config.toml
normalize_top_k = false
vocab_size = 32000
steps = 4298
Below are experts of layer 6 (counted from 0) of a mixture-of-experts language model. Rows are named router (the router's row for the expert), gate (a neuron's input weights, with its number), up (a neuron's input weights, with its number), down (a neuron's output weights, with its number) and show model dimensions 336-383. Each number is 128 + 32 x the weight over its row's rms, rounded and kept within 0 to 255. Numbers have three digits each.
Before each expert's rows: "mostly gets" lists some tokens that are sent to it at least half of the time. This comes from a sample of Wikipedia text that the model never trained on.

# expert 10
mostly gets: " re", " co", " Co", "Re", " dis", " Col"
router:122159177130163151168150170109125181154166049116133160137119150177065070124158103134158087126133141215216094101071135155124194109128193063143182
gate0:142101100075124173145152171142096165129117123087140091109139147190153108094137136161118124129076134142120155128093201145133090142085133120103145
up0:076111139101153110130152203155172101090185123115092104093147127102101153116122102088133132103162157133100110145108100132172122153051184079179156
down0:184114091171131105177123136157129100138161093118100126107196153131111144133075055063132146100084145136130115124132128122127145062164172141141080
gate1:153180090183127134109101140117128083139201114202074164158140206144090142130165106087160132135117096119122121128070172122130156158133155096091080
up1:131082092092146160126130075119142112126018126113083100074142130107148139080133136117070141150138150081110087165142154140135076101128165116098190
down1:160173107129124107025145135122161076140169127129135175133109069098120106154138122117100172129072122121103164084181105131102138065156126127118124
gate2:153140131099102144163187108140126124118138137091114152174120139175175066147115176187122148100182124109093067122069138181114102188107163112142101
up2:218155108149105176168154149204139124068105125140150127106126104154181160163170211093109105137154124134087123144057163134143081187118092121163166
down2:164102191105144177109137101160109138057156085076140097084127145123167076092132059108150116163119137061165104119132139161151161095087127140112145
gate3:141157148114156144162137147146146111178139124105079089098128178142107174162140140132136109069132104102148153133103110103152091169108133118074117
up3:112106153160116185145118178132102125173149134136113151152143171100125109172171081136131126097112066168131099112079126145072168168120082154065098
down3:093199128121168152151164141127143109125190102145044159159103141132119119183110121172085130096167107086124166141095101125119168104100091160115103
gate4:120189094165146171141145126100126117100107137146121134203159149152113157111135126142101144154064121126082104091168118133132125211164118126125128
up4:078139118161120077131124131117157105121102106093151118099122087139143104130129161192174158091206112110097070138121092137158160110096137113116193
down4:065088151113140136143113119126138126109129157138190158079141154137113163121090137082109104117199130087095130077132093139122129107109115163071083
gate5:117161139077132114153152126096126133122153128119122117133155148113140056107075102158116117156115168125148214131118149108145119080141106142135133
up5:112129105163110154074151100077147059122116116133135098199087125142042106069103073097114110162153124127204098094118067184196091147146159124102187
down5:086089079104093107106069115158151104121077064107130177154132116137195164161123151148114109116169171118123127109151128126166147130140099117116111
gate6:120149189166109086144167073124095128112176152134169105143111129124168144054138126111128105123103185122164109080122090145163127136136151131110040
up6:105141181143109129149146123081141113139128142090112159124183168148125116093146122108133104117122119124173168080090128121183172173141126092082041
down6:116122141137055012132077146101132170141081112097179130115125112104125146145170156108135086172104117123097124110061175149100140116096139142151094
gate7:151121142091179099067139105115135151104085161127140193130160142143116097152139147136118153075100150127142170098076184110105118109091089070173125
up7:142100116056142153122119163191212136098155126174190123114135119163134120128134102147095143125113168168170161133127155150159107152156066083121163
down7:134114083101091154144180144138184140177116099137071135082092123107198137068128142175139152201132130115113148147082144104111155186144109156151118
gate8:131104110082178182145197055108152135145142132093122127087143110145140135122160093106088189134212148066148196160106127137145088123124133132168101
up8:175106128080135170068148130101127124156114149157126126116111148201098086147153136013136156135153124124159187131153168179114139168031085127149177
down8:151141073117110071130142118125125119137172101103132136119144111131097106113117168096122118108138170153086216107177159148085134139117097115160095
gate9:101183115134105115164127144148122090172128145200114105127124155171187112136171137070144055155094125124108092130095134155164117095113121128103157
up9:140093139144126104125126075142091151123118134153135107088115129121156103145115119169167128152150092153101138111111174120143078162138079124145106
down9:136146136071106161132173079114085129130131113131147186117134107105102101117161090142137149136166167125092119104100140067067128122124126132112091
gate10:135132152143178129126136079102129150063149139063136191103119127138122159204093106136143131106145138116162111112144104193143120077108159088102074
up10:138171169205143073122123178110090110074124106117146145162157142118174155187128154193124204119133154107106121139189102188146089129153116158128096
down10:111108131147125154148111127117136146130061141131195152144200121179020114138123152134126103153224120112119161139107156128081141063107118102190160
gate11:149181134068184085190089081143098142176140100110094145160195091104138154121095114134179160069127159102100115151182113175111103083097122097113141
up11:093090127152057153063106200123135128097096139159102092064087199104107101109129156127092084183143121173139136144065131069153160130148169119163111
down11:088133103121127151196153157115144190101095138100138153100169126137096113140092132119134155111165178115110113059107142096151112135126153114123112
gate12:176158117122089183207150120123108104103165122155111132169162115120136115122192128162109095134100149113112155083154110184097130153184144105081093
up12:160117126176145124074161174196097134173123090102124158124103124147112134182145162103117133121141112150132136141161156091135130124135121150092181
down12:179093120092138073128106157160155107113080123134178158171121066145092115116126145142177148089135167146143133179175127115194148101110135117093119
gate13:193108133128135122159156096129145100138050123148212094136140144095150147114125155099140124085080159081105115116065090157117113140104118125128173
up13:120137126117121135119151056133174119091071153113148115165149159113113124141169145080084091155071128104180193138112188081103150077098109103152052
down13:137201118097139108137192141144131136090104068130110144131149114141118160062150080091128150110090131132122108113157084113135111108139166120131173
gate14:095089128158053112114134136138097127154136114092153142142197091183114146113158156155148165097172124060179108184143142189111213107106170172117090
up14:107177123139171120140175146136112107112112138073098089103125118132139088146165112136160065091159143112116173070064135055175142104093082116158141
down14:173135084112157129123106118164171103118179128114155099133155108136143152093141152171128140085151110145151135098067121053170120115151118187128111
gate15:096173139096237141111111105084138125064064136134100144180090144142109133126104153137105143138105127099080081134140107114157142124075120113161154
up15:104090140181082150115154145111097075144071140099172075114138083144122077128179143143129111102124145077161134148187073172147137115100071105156125
down15:096095152136102093108109152181183098121111099152091148149189098123123255106089100194119084133139109114147127087152102109109138125084133121096123
gate16:113112133118118171208115115137160133138166133137181089070115153087158132050165141131171115104174105131180097121077112095131132178119112101217124
up16:131101090099130163109136120143136124139093163135143133088118133101143084071189105176133167097081193135022075144114111104103103101116079124110161
down16:159123160116058140068175123172130149120115090130073078162102116152141144082109179158156135151127130112167186146174117100116071136095156133138105

# expert 12
mostly gets: " Website", " UTC", "present", " ft", " Coordinates", " sq"
router:120088160125058119122092180166109184137149112100105085054185104106149145199168115187155075110148126143153175161170127179156097113113097113131136
gate0:125111205087096161167158139131174098137071085118145138131082089145124100187187116129097169074146147160089120125138092182164058108127128121142107
up0:139108161126090156154220123135168095186071109123170105157106123170125131213147098109099129084127177145115123103149155138179060165119120108106063
down0:109165126056133187089191143139134114097085127166096143106127108113110074200089094108110138151112118126073151150139109086075196114148214138112091
gate1:121161106136138147093118128119133147095160137077138125142114126134169037130134101164117150124054126102112103106066156161147151058114132151144102
up1:169071091225132109130144082160160139122156116129133114122067086088174146152074117126139110110084161135133118116114130134145131127131141102073142
down1:110137161157098128126170122087070135139169147126131149117084132088151093160153141175157129138137108145150105128122130155162138155135108144078201
gate2:087101124118115101107080095142108209099160142113142132146089154154112171091166139146104140102075137140129165077082082151137132126128124086139123
up2:060162132084077121125059083071182192105061163094129159168095162165161157137167096162141136076104097152120118088154120102154131133153156135101119
down2:083137092127138057167184112052108154124110255091124132136111085163143178134139126134118156124154100154097093103070126128111151114155154181097162
gate3:106159116115140104147143119168129078097168117128106191139115093132145138140151169173141097102132129145129187086142079117150170148069129176119168
up3:154070173169158118128147117107166085100179119088121210118106128112127100094099148134150106138161091128104175106166111157182183142078071180133110
down3:114160145119226098163120092136054174168172118117112132149208107174125129097109159111143166075165099125130100133063157151128123108089096125130146
gate4:088117151139142088181101221121107134142126126145175155118106068096106142147087137128128126085162061195167143087159149129102120139159108122192162
up4:147146120091064107111099120158122140103131094134073130136146127144159108109190122122126066165155175113136110172148102131128102130130092114087084
down4:148081093182111172069163184131094143126132085172140095066138136118139175145149115060108118176134167136104103116166146087159137162093069168093111
gate5:127157151111116104112131110161100155136161105088146146153098156110121151152123123131089094118113102095178170151141118206140112194185117018119155
up5:074097120137171157110116147173119096134067144163119109127136150153158172086110133156166158175153204125075078128099081153070132100057088189098118
down5:054143111130117105141121137131104139147202129202108087139112161112115160149136126136100122164117094128095173121082056108117091181129140131092049
gate6:133096119077149076175145055102139137139139121077072168139071123076098076152053140184152134122102153087131156120159132122158088153114137118107094
up6:130137119184129172145173179202128160176096181136126169176066136130160149158176101107150102110128126073075082143193125125080194114155144103184145
down6:086093150137142163101149080035110195140131123128180060124157125169101112181148188115156146117140174111111163157128121145145134143104100207097091
gate7:048141105128185130094109108107135107106092140057170058114133147149149131130123060107097150156115126130132105092078153112134155156194150156079177
up7:131140149113129109108107085109112116100159128137196120138183095143135076055117133149133159139149140108144105140121116140141158185099102149114177
down7:147180124133185213164144103100132049079162109136157070102145096145087141080145119143086146092135146127161102054077150093130152132205122103093125
gate8:095151175057145083149188144128042102096109081179120124056116162165108133165125119106142130069104149165183101074171104128120176148132144153144171
up8:146193079116145129150111154112218098139123121152148113189122075115075140138132141151123030151127061096137159183101109132142105120108071126144134
down8:136148086160171135181158166114174137120076165091167130113146102137127069173141170147164134135144121148208188130096076068085120181087159108123190
gate9:196127089144138114163128145142175084135188130122106106082161151148140191153167105099157089136137176152130103089121140099194142125113152114149075
up9:160129140155091084140081129196146111132170118138079202115109078124113158164141109076143096078128123127138145103124118095149102130153161103108073
down9:152151111158121140167151126141101182133184166115133091142173153109117141162130153132160152062184112080143108131173143121143097125096126104147136
gate10:132143125121124092061088157117160140166193130177127141128148110137103127177123133124125097169160144134102161129110097074144080188169082118158087
up10:108135073164192121188136122107161141139125142124116157142130140133125135181139183107101129118090123124136053056084179110156110092126053199129110
down10:121164160091155139152091107094095053061127158089112184162165104123143141129143135149125135150126062129127167181112143124135141099128169134138168
gate11:116152153100117152115154097074129144084121159162083103153098056184132081120160151163078127143112119086117090074112170062153105173036123190155111
up11:103077097116081093120089165133190136120134215118086189131113140127138094103150103134149126090149107133102149134093136200111088066108200134128086
down11:092168146134119154184136107118134112150179210165100145114056136090088125184151135107111177186169154126116125058167105130106152122132082135138104
gate12:129147127150171151162139140140145159091149108111116139178132119076117148111170128166091107089134130075099104140147106131132102134108174149113098
up12:147169114152128132108081099156167091144143158103166163119173163134103117115110149169124087110141112118157159160137167129140111120152120149115110
down12:114143075118149131136157178088142093118130103065102144194146135147120048153150120131134088091136136090114124130141164142093133156148124106122118
gate13:109142179098068132103108111109095124097158087089151170108157105098077122101132174113116117072096144114106119077088070155160062110146146128154179
up13:105112095070108180137112161153148179096126113146103081146149075130082090135213168120122175156115035126147133144085129159121123145152143162188106
down13:138109105080139137068100126155099075103109210070069117149146151182112142108085149120101090094149131136154102097105135167144135097140188123093143
gate14:121165114094150100173122121238115113174161087154159128105128097159127084109110108142143121119157121126057131070142145096158083129124157062162133
up14:115161111149148175169115171137147150114125141034127129097106195103077135150158129151154116166100131140072106164143057103098196175083133128148187
down14:074130118090105183162136143125109141093098158130131179123135176053071185138096101137141119139122180099138167107165144146158115134108151136103123
gate15:102137101148119099109108122149089164098188126143107149199117060160127169156145114138148134149134140131146203122143092084151119090145106128173155
up15:154093151160154123090214127060112189132114124165096153127148112149128132122142155165147160109109085088125154092156156134131134149169092124191174
down15:125122191117133109148133145078216100104121159124092128169111089116152157097167156155074098149125143138182098108152084129218143235103154093121112
gate16:097136110170160152166190095088153153111087155140145114125122191076121120148166147158126062148123085122172148122155143109119125075096088142115075
up16:102123134168128147157184091150113157126141125136144127172107179149141110065091099130123101135118114127100142148091119081129115138123179181111149
down16:119129101112161125158119117100092146132109084177140170112094103112111096133127114166121106080097140110198073134203149106126122143145103115116123

# expert 13
mostly gets: " be", " is", " are", " been", " was", " has"
router:143074093145084128148167098035150110067114021103127103150095025075169104167101134085137094160083124159129120100083157202068080160156109107150102
gate0:112166106160147148092104134132109124184088096094122170136138157155120134109102160124126067125063133135105103147112131132077121119176132077138060
up0:135135108124099103140101133179096141174094135073166131154131164156158123098114199164131055138070130144138099165088133121118153088084163134122107
down0:116101184168168136113120142162110114132118094176174131142145176134136116148123090083123147117113161078097167135156194155116133089130110061061123
gate1:122102159124116141085117133119116194116172160109134124170109087145188139137123118205146111146149114170164143094074100156159171149106162167122140
up1:087153106071112162164194130111126144169122135197099104144179105165092128139073112140137154113130103131077149183130105065128114069130124138116117
down1:112130159156093159176152205114098133099089082165101069056097114130134103160166126055141138117121137112150184145111107148113155110194138133118129
gate2:149160121106167139136089140135139131146133107131125146176129096147152146046126096219134135130135126147134097122128165127172151092128099066185143
up2:088170118089097082120140101112119134139109108121150117145142175163100111207117203108077124137152120146153131100142080145123114125108067176093106
down2:143137130179126116144123115109111122110093141155137140166156130109163106136121148182131150156195097150146135070117177129126140127152157119152101
gate3:163224179145132153146099075125073106167128172136123157118152121145116111148137134083141164157164096144114144115145118121142153159076141103125078
up3:138193129158127096111088067123122102128126191150104196165151128109148096091102127045123141156165140109133163136124110128126118159118118084158117
down3:147141127098123133126097066114147153086158125135182124148160134127143093125153109126139100103076082119111153101119116169126153120135102103102175
gate4:164100110099105097132130071128091146084130122137165102162146129122056180131090113057110044144119141099128140161092180106131085156082146116143085
up4:135133135152076151153123111127140086145082153169104106109131143096108159134118130116144093168126140073134163112109099152168153109134149106131115
down4:172126111115185077164120178146112151065091136069121190110153136127106179132172063101145091100099087116131131179132127083153130172146137159117132
gate5:059185112134106166157188177181179116145092177143138122105136119089127190130160137134146121103139101088119207191180123159125143153126094097095094
up5:098070106182144118211128156084141096109045102185161107090086094206164120122192079155182176132086169168149144139090173142095129130142096114035127
down5:161130090103127131157123093160071130114125129156181135162181110102146138133074175153197099119031101129145093139129163158116089103140123135177145
gate6:134142130171140140159107125160072124122134098099148133154106114124178116162165144129146141159114137115103165117119172148122163128069121164133132
up6:119112137135070148104083136084201155116120160121136063134167205150140151179076158136104136097145121167113116136149096115130117155131120128129143
down6:156161129111139095142101134144138109161123108164104158095117086093087135072122127075150107122133125115211137064139070154156145158136127113158120
gate7:133121136108167144154171236117140154114125067135124138113121082093142138198069153124095125154170161146129098129150124212095151088061107121143181
up7:119100119173131119160165241107148192084152096117103125074131087129184169131072131147109113161158159162158118096154123153124168129092119116137174
down7:158092054139163137164104134081130140147163090103150091131102080099176093120144140122144125114126146139112159129137091086072086127106166111163115
gate8:084079108191123094144120061091151099070099156140109072153140135141144101154118166105125103160078205067110161161158144141148112085123137101086073
up8:102100119130079144136140071105121096137082107128156114168094139125122103036108149107114141169086167091071145117150178126081164151132081169073087
down8:208123099183056132083102149042166095080174115155169088128115146143151173161164132160166139140096112106107137096037169105168201136100168163113126
gate9:120130091172051147155109132102194121087136146101114100149118071137176120108141120077146128092152125118151110131104068150089123118145140196094138
up9:153161157081140079140155129117155127154132132102112119114179140151117046153133196166167112114138182099132140124151107116120151124135133148048082
down9:166097110188136125076113120133109101094125204159096133107104107141155117080119166108175122154163170166115156083148087118116107097162145141135131
gate10:070126174165081127090140177065162176110144097146136087159117132137121150139078137081162126143183152142138131079084109131130103159164115158154135
up10:110070119164109191187119170127124168172112119167129128133154109115136078160104128136111123144105173125151050058189173129108139124117185132132139
down10:132157104068116130198177112147049114169131105092143126140072098097104118126107118129156124138098171111078075114131152092092091081147093096138146
gate11:167131081086152140089129135185190109058128151233072109084094125083089111109140143137136137141104147169078085113121151085150140091114120129165093
up11:113067102145138141129145158149092138170141127186101114078127154144141130082123113081106120137159110120129117145189128052128136130101113145110111
down11:185112147073142121167143173111167096160108158147132133157153148062111177099090132213146135179071140120148122173076170132168096119060118127050121
gate12:077105101163151107102140133120091123140169195099150091172126110131152143146099142098107124130120091126114112139132126128130057139128118145102175
up12:158133141065183153112181142167121180125127141072181081185083109160163141120110179068134182135111124143073121157118104084103104093113196143129082
down12:176097070169126079139082163169113114123149172119083139119167129146140157157128166106152150108126158158153153107159202059095118124102098105144120
gate13:125133170110127143069105129109112117092118077115111134168077082118093152147130122101139124124101139101146075131105156102123195149135123160130167
up13:117094174129152137068089154104083121120123099142154122164096111151108062176096138135128093094101122135149094132085130107106194071086142124171201
down13:118140137091166118107161109097099115124109137255100131121161120133159126117062137125162162051141128129138145151080148103069137103132121129155164
gate14:137147143092111134131109151114135095188094148131220069134162085148075142096156101091129154116155124139095111096134093073151123132087162125122184
up14:085160152096093140142086139064111115089145141076131112165164047176111100132153130121143146138188094162077112115114058066084166144093111177099150
down14:145079129084085153138129108128129130083051128168081099169158158119163132155128126086121138151103097119058063068106151113098094123148147104067163
gate15:162158116173145134190133151073114170136103118107161160093062114120042152133128137127134122088143080128122170110141202134117114134134166136157120
up15:119130117159121094143115124097155084132084139166171116137112148055162099103119188151171104123145139151121186103103155093136157093081118088145107
down15:138121114139152167185069168066153097167095184129120109140149061135119173131140149054194062139141123178118123099139139149151113151082140113133170
gate16:077160136116111092170120149101143139112118108166114104131107172108115127214093165116128086118175141144127136137049105126110133124136091106134101
up16:205160135124093137084083108185094127112147131091148096138128083100171148057069115112095125135127121174128127071138115087142141124154096104154170
down16:112113100120135174086161156169131149135171161176151139132124128158129132152145130155062041231117178076163162147117101152130173142133169111117142

# expert 9
mostly gets: " Championship", " Cup", " League", " Championships", " football", " tournament"
router:097187151143168119046179147105138126181183109117102193189098122172116147152065163170146108117183115143115147116170071108112123161166058172156118
gate0:151138150119171091116171196094128141093136125122176178161123110171119082149207088185118110092143138128095160121158153130138116068148107181199189
up0:080093079118134157166162197131153139203071115114136106149132140125074129162182120171113094113109122156100124108172113084161093109149090153147132
down0:124127120138137087038098133144129070125134099148196135113188143130173177112121049110175083110096159103083105084131127140127034173187094111191069
gate1:115117141137133175139129034136169179124117080150119116109179108110134121108081157098111098131095109104162100114132127136091085144174083095162122
up1:146125152126115135092071064151087114080096196111087154091067137122134098104147170175128154163156111136102104157119105151129199101067131113105144
down1:087214117128134097085086126103080215096103155137088074178137140109161138101102096103163143126146159134127135110137164139102119128137091084123117
gate2:117212103131137127160162064115145125120079136106085154161128192060179142108154088134106109187149098143134124136086110087114099124146058141196119
up2:115159087167171156109107157137092169101151120107079100178078112155119138145149134085126130106131141111138180093143155133151113130083107087137177
down2:210107187152133116098135112064069110122108130054087163115069145111174122145158137126169181147076146141149094109182131126128119097145083119105134
gate3:116152131095128090090072126095156158088181106123139130181110090068172093168101104135132156111126120196109122099114132103090087159150089172117074
up3:117121099099102133187192157120123106021119129094118137105116100135126131159146124100183147160109136135188164196097108072107162090131060131160119
down3:140174113135092140168078148102111102081122080142117125134190140052171137151138132108117118152141105112185158131142160123096118182108138143144109
gate4:142131103036158130183150166166138168157117089117142134168098080080145151110058095097087183102091159115087096154120120112145142130133088118139116
up4:133100099100088109100161152141164106049081176152132116175139067158182102115104172133114172124138130221120172091103117140046138159168124091181109
down4:108153132079161187138181101093116104112110155099172189118102159158157163162128161115148062133111167166094178108053159190104165052153158182160121
gate5:139155145076084066131119137066163127123076083151120138137091151116131163129087140147114163130143159172116163059172087131170078124177077165121106
up5:197178120196067037115176147112178135129113062101142141126096113071174194091077124124130110161165153194097170135137057178154092085152124152130140
down5:107131143076091115107151140161196094173119169124108134157140066113114063110113146105161082124117109130116106191123099112136158134132105104178108
gate6:115145156089095100140074043166127133100163097123178114161147135169126161072066103087142196129146122086107147122134102190126139152172098147081073
up6:125139180135155099195076120183097182098152084096170125131121073128144134079044147147121160160151121079088180154129142153136140159094098123089120
down6:178181122157149150093199086143145134141092139130119128099106105100145148115104092181094138150156149188105135084161109126110158132116164097103155
gate7:147093127129123123122132117133147116145187137112110103132189142128155156137130160123144099129168145082169070159125167158139110093062109168078170
up7:127155121134144137188166160116165089165095115181111147105107081145111068087111103131107130104099147114152195100099073149086137135142140143123148
down7:154111093141074156112158112131162146130164108140118046129093149090146144137117170095172203115098124159096132097198127104153104165089155167122154
gate8:129230195109178157136143150084130146150071128121088125088110145124147139100152121115126139169176099122175144130192158099152142147135111098086170
up8:145197172070168131148083137115095129162059113123125142110133174146175118080156155108131113123183133105172138166174138149099134134177035142099038
down8:127132120126082125140106142147166167119117184116075107079138063108123157155185087133105153128066094093093145130170081072139158140118119131176119
gate9:132107084136105131178122068116106069068128167125114117174202133140097112160116085107115203132164129138108138055160138078120186148128086115176146
up9:139135111099162151138081027150146057132144143162140171126159162131132123077142158119119150158104117118110091102106148145104137107130100119086182
down9:135194143170138162141166132126092102076112145134103080131086103155157100188052142108126164115153135064123109128173124123133131132085109117151076
gate10:127127146121143119130120108120065143134175125173129145107056118120150123102120082170161128152083136124159156170149165134059169153105186124088110
up10:154158103081159086152213110134133086143124141166140127138081084084120073128076123191142135151149156101154101121190126097102137204135171118152094
down10:123084130138155186135067135135106131135143105129123120143132120129060134124156100144155091143186115146114113161091159165110153138161153079144063
gate11:123140093184123149113120095132118113121105136121114101108085105163171111121137105169137115182136130102138146118132141105151140104165087127140141
up11:137111120148149166178113084145114137093080110178112103172146137104111124128149092087158145100089106098099115112119096141139136146083082077126113
down11:138147106134087159085123100122159113102127087130137125072066128132119083063118138114190141136187083079132201147133164158133093120098148080125165
gate12:124095117074125116096215148077108126135124101121114092114145115184116103137166130197085137140098128133139115093134114152144138111132097073183153
up12:057140149094153112130093151163152156112206119076083149183109121164119157166169150144135118116143150125126142122120141158079136139146077100092152
down12:129037131082158163102146098080111138127087048111105120187061128090097138182143165133131171132121108095103149058097091159045125109141184158159103
gate13:111082136189086088128119106046103130117175144101092168144157153158137111169148112191128112145103116171194164162114146115075193119112117115124141
up13:094110127137086159119154118137167098111109152173146130174078152151107142117191121182128116107066135117101137136087138191102133144063180084161189
down13:112169105135096122120119149106204124149107130108140120172089118116128130159087091088105168124085082081136079134078125124092186108096131175180108
gate14:092099120190117116121144122096126128175124112129149135124090145131127101128161132083172094130136139109130127121141164085108165098114118172136059
up14:139120094090092181130119142126129119128139072143085149103078132137120105138139177155122122166166157169153093134138155155125110101091158135152122
down14:156139164169222154205113098119116105122151110177113152108109129193136125120085134139076151129105152193162135096172146098137091069104122133117071
gate15:156149144107135105103194105108083085099097113141111122099195129143066060133154117109102108116181092164106149123126146080063176130181154148111155
up15:104154138079116152109091119144097146162144117163140134100122192166100172107153105103134190117130131097087110128128140144050149162187156042160164
down15:160132134127129121107167141103102101136152128153120171056142123134146189183087119135140128152101063048143100126150119159111093157095096156101121
gate16:101109124179141157109131139145082149116109093092062108128114135139110061129095211148158146138177170120080194117150177145105128118098082159024095
up16:124167216140191098143094140065075119158123125163104120166109144154135096123170114087118091133068098075150130109122123199140137133137165100122100
down16:131127059146106146109112156120162156162089083154093129131117105163122182106137164072078086094082150164179124104055086100137103124158103050075116

# expert 16
mostly gets: " Robert", " David", " Chris", " William", " Bob", " Jon"
router:124128149147079119106111104140139141139141166124165133185063135173131146094176176153133106100096158151079125145113152071150134111156168129137122
gate0:136097128087114184137145112171112138130114117127090161099175139165186106147086091169114114121188105093172086121127159096145124106117141135147142
up0:171127169135165128111139079172158120098090132130158093120114151105148083134140171086122173110066184120173091170137153118103116103137136135096156
down0:130185086068089169148136086146062124109125168203082103105083137170130194126127154163171156137151173099092095134148118105067145097126136100096159
gate1:168130139074110090139117120107154209104026102158094166103140154157109125112177121144135091080147101126106149128090138113128143140101145104122143
up1:128086073125163092090094099149083158113188153100176147092107083090148165159073135136129181142122123079113074088179192150145145135177132153117105
down1:107100128142178101104116110152146138118140118179151119119092142152089180132127167151149116070137139041115128148088181115130145156113147143171130
gate2:101045150136198089133094138135117140105178118106106167139090111118105087106118165154149182123151136083121106079116140123169064139141082094088107
up2:078108159120167117116132139173117114146109126138105148129185086163098142148181087190125115146100099091062116086112131159177110140164076144194128
down2:137121134145169137123150101125100179138163091155081141118125100083087112102187155110099059112046177176133164141095158135116140105143140095151126
gate3:194109165163138142158134098102117130125098159129078133155178191190110056157150152155151126122131170138091097151151133151114084133116117085079150
up3:155137149116171146131108101088155158152079132098104155091109177135108052127145132164137139128150086125135115161104160099131198124168069159131158
down3:161128128088124144121163136159074130134048124150124119129142179120115145131133171082097133160071128106143139129164170106107108133139119130141138
gate4:143137149123133141094164156142146154120087157090151109120158221175138176068122074057087192124076125159106110100125146144155045084113146129132126
up4:107160165144124161163138148116196125148117063177132092123128070073147070099080143108145142171124153143090141158088140101109133138131112143131205
down4:139107192109133075120124105170123070125137064152129063064184110148148106147147149118155128172118147156120154161123109114131156109129158148095118
gate5:059112094152158157133142117096069121084131149085172129150109105162158104158133100153091151129114139179115104072138157156136121086090132170157141
up5:137125157162160159153109160091120143119144118168070152084102114091146201070145133109111188148124151111157129129109147109189156074145140076130096
down5:130129088152140118099117139124183169142061186126173109125160115165121091087119116182078164123174095153066149218168080132157085130120163138114155
gate6:127099162131076083145146150177104068151133136106087103144118130129140108128189179139116129084161105135097101172105107105096156146115071098125189
up6:102116116117147192116148128101151101118101122087173163161133162115139112133121127113110084119172049130177140138094129209177137096156216114110130
down6:097170116114127139131185151081130143117201090114146122124125123100141086176129167107125155123071117100155060096130124117114114147140190167102203
gate7:195126177115138165048135096130111168112120142127115132097101185132156164151151162143121148074118102106091116087121125123171158153176109114126078
up7:174141133097083178158123125196113097109098224050088107059118167134157133143083112215139139142144084135108132142102144117157141119127119115095092
down7:139129095146151121138142130136133073129165255138140117162115116139172162129167146105152123164115193113149105118145090165134119085157124185114141
gate8:145152134161100139149075203173141117154150086162090115122145110088137138147113107172119071127194128093140167103115137118132043096105116135068122
up8:124082140108168096114191125052097110099093154083144170134111120104108089175081167171137162136068159174097151156119102222163155106156110111150100
down8:115089101158136110189124091106132089096128081150163158111116079073092103128105105102128173102124105114126138126112151104142065157112080092115127
gate9:108187106171093081193149134161122189132161093133156133118218148183161114119136164109108134149114159104160116117162089102092191123082161084190101
up9:135161045123104101178131195196123169113151078119120110102130187134151108084149129122131119133166145102148101091198085137047118063063215116175134
down9:158094143126109232110154139160100136081128075101108134066117090099072155098151149148122138171200107144143108164098153178189114139120165106164178
gate10:132143108106142086112141162162110124101119110131121104159122204096103128148096164099102099137071113140138159131074130076159093180220098145181139
up10:141094105103151086205151103093188152110159174111183141128140098153203110125136086079134148114185106128124127147071092142160066123119138121142152
down10:084128136113085092155148103100127150120186097105175082191172167139148141110139138143136089098106170168160119143131147099121107128127098184168145
gate11:148126147163121158168108160106145208079142144128131136070141127118131117115111169133073120123116179103115131122176188087101133155188149093139113
up11:142074119137078123185162088138139161128137170108126111138139110119135120073142165082133117165103173118167132122115146165170194135162108136146135
down11:135166134093125136097118177117134139118150074107130155097159137144150146142130153107176078098106133128116098164101125110150134140148130134156123
gate12:141217123103190095193108146127170125145103079124145081122142099068116133129065100087132095122125118113089147173135148171154148142119122118087149
up12:157183145069134129185183092139108147117099105159174127131161101122108136146113134094117147105071129120138153212148162134168099118096113192127113
down12:115150077060093125146118049116091122109145193183143130079084095166191096060151188113207062133188096114115129110113112138094099106111167136153123
gate13:095138176151097171129094113133125104145128125147171117146140069099175070181105103141102172121135113171100067075181120139165154168117182094136151
up13:136124165140166110136078140122096117134110116129166184187138111104152105068100096132131190085148089207122105071166138136122172133129171116129187
down13:158016117118162178164136112149173149137124154100118108087147174099111116146160184167146202181127134142138158141137111086113131100108180152168175
gate14:092160139111137124054094123153143098098178158134150132160144142141211158089102106105105150173154176105153115098068100148113112099181170136122122
up14:151076138118069102143181141104157115106104114132112126144125100144119104157130135123148176128138057106135126171113117179156098203083134136130124
down14:118107133099225142165171089171144100153138115145120151114134112097163133083157072117148179113092137118136119135131112107134129165068105079132182
gate15:133074094109177104135092068171131135090104104112104116153176132153111114113148069136131111086101119180077168143154153100125046143148161128091110
up15:109150063115076149091056143133167147146148127110106152098128142101142121220127161132105113119176133145088128107154137111144141202087111166112087
down15:084011134072160128082066125096099132107100137146101113139118127101127145117138094092152102091225078064137149100158154155164125150061160117081137
gate16:126164117104129097158145166097136081189123112097131081119163091095085150144067152105114106192147165098098178149131076168177107087175124155117165
up16:135125114099109082113118127149136159122099121164136169125116199116140107117128114159151104104199053163076172128129165053140167196121177131104115
down16:131143127091094111132093194167182173100122135129143165168085142138080161124099178137102184120073077109119159077123144087160137131164127089109141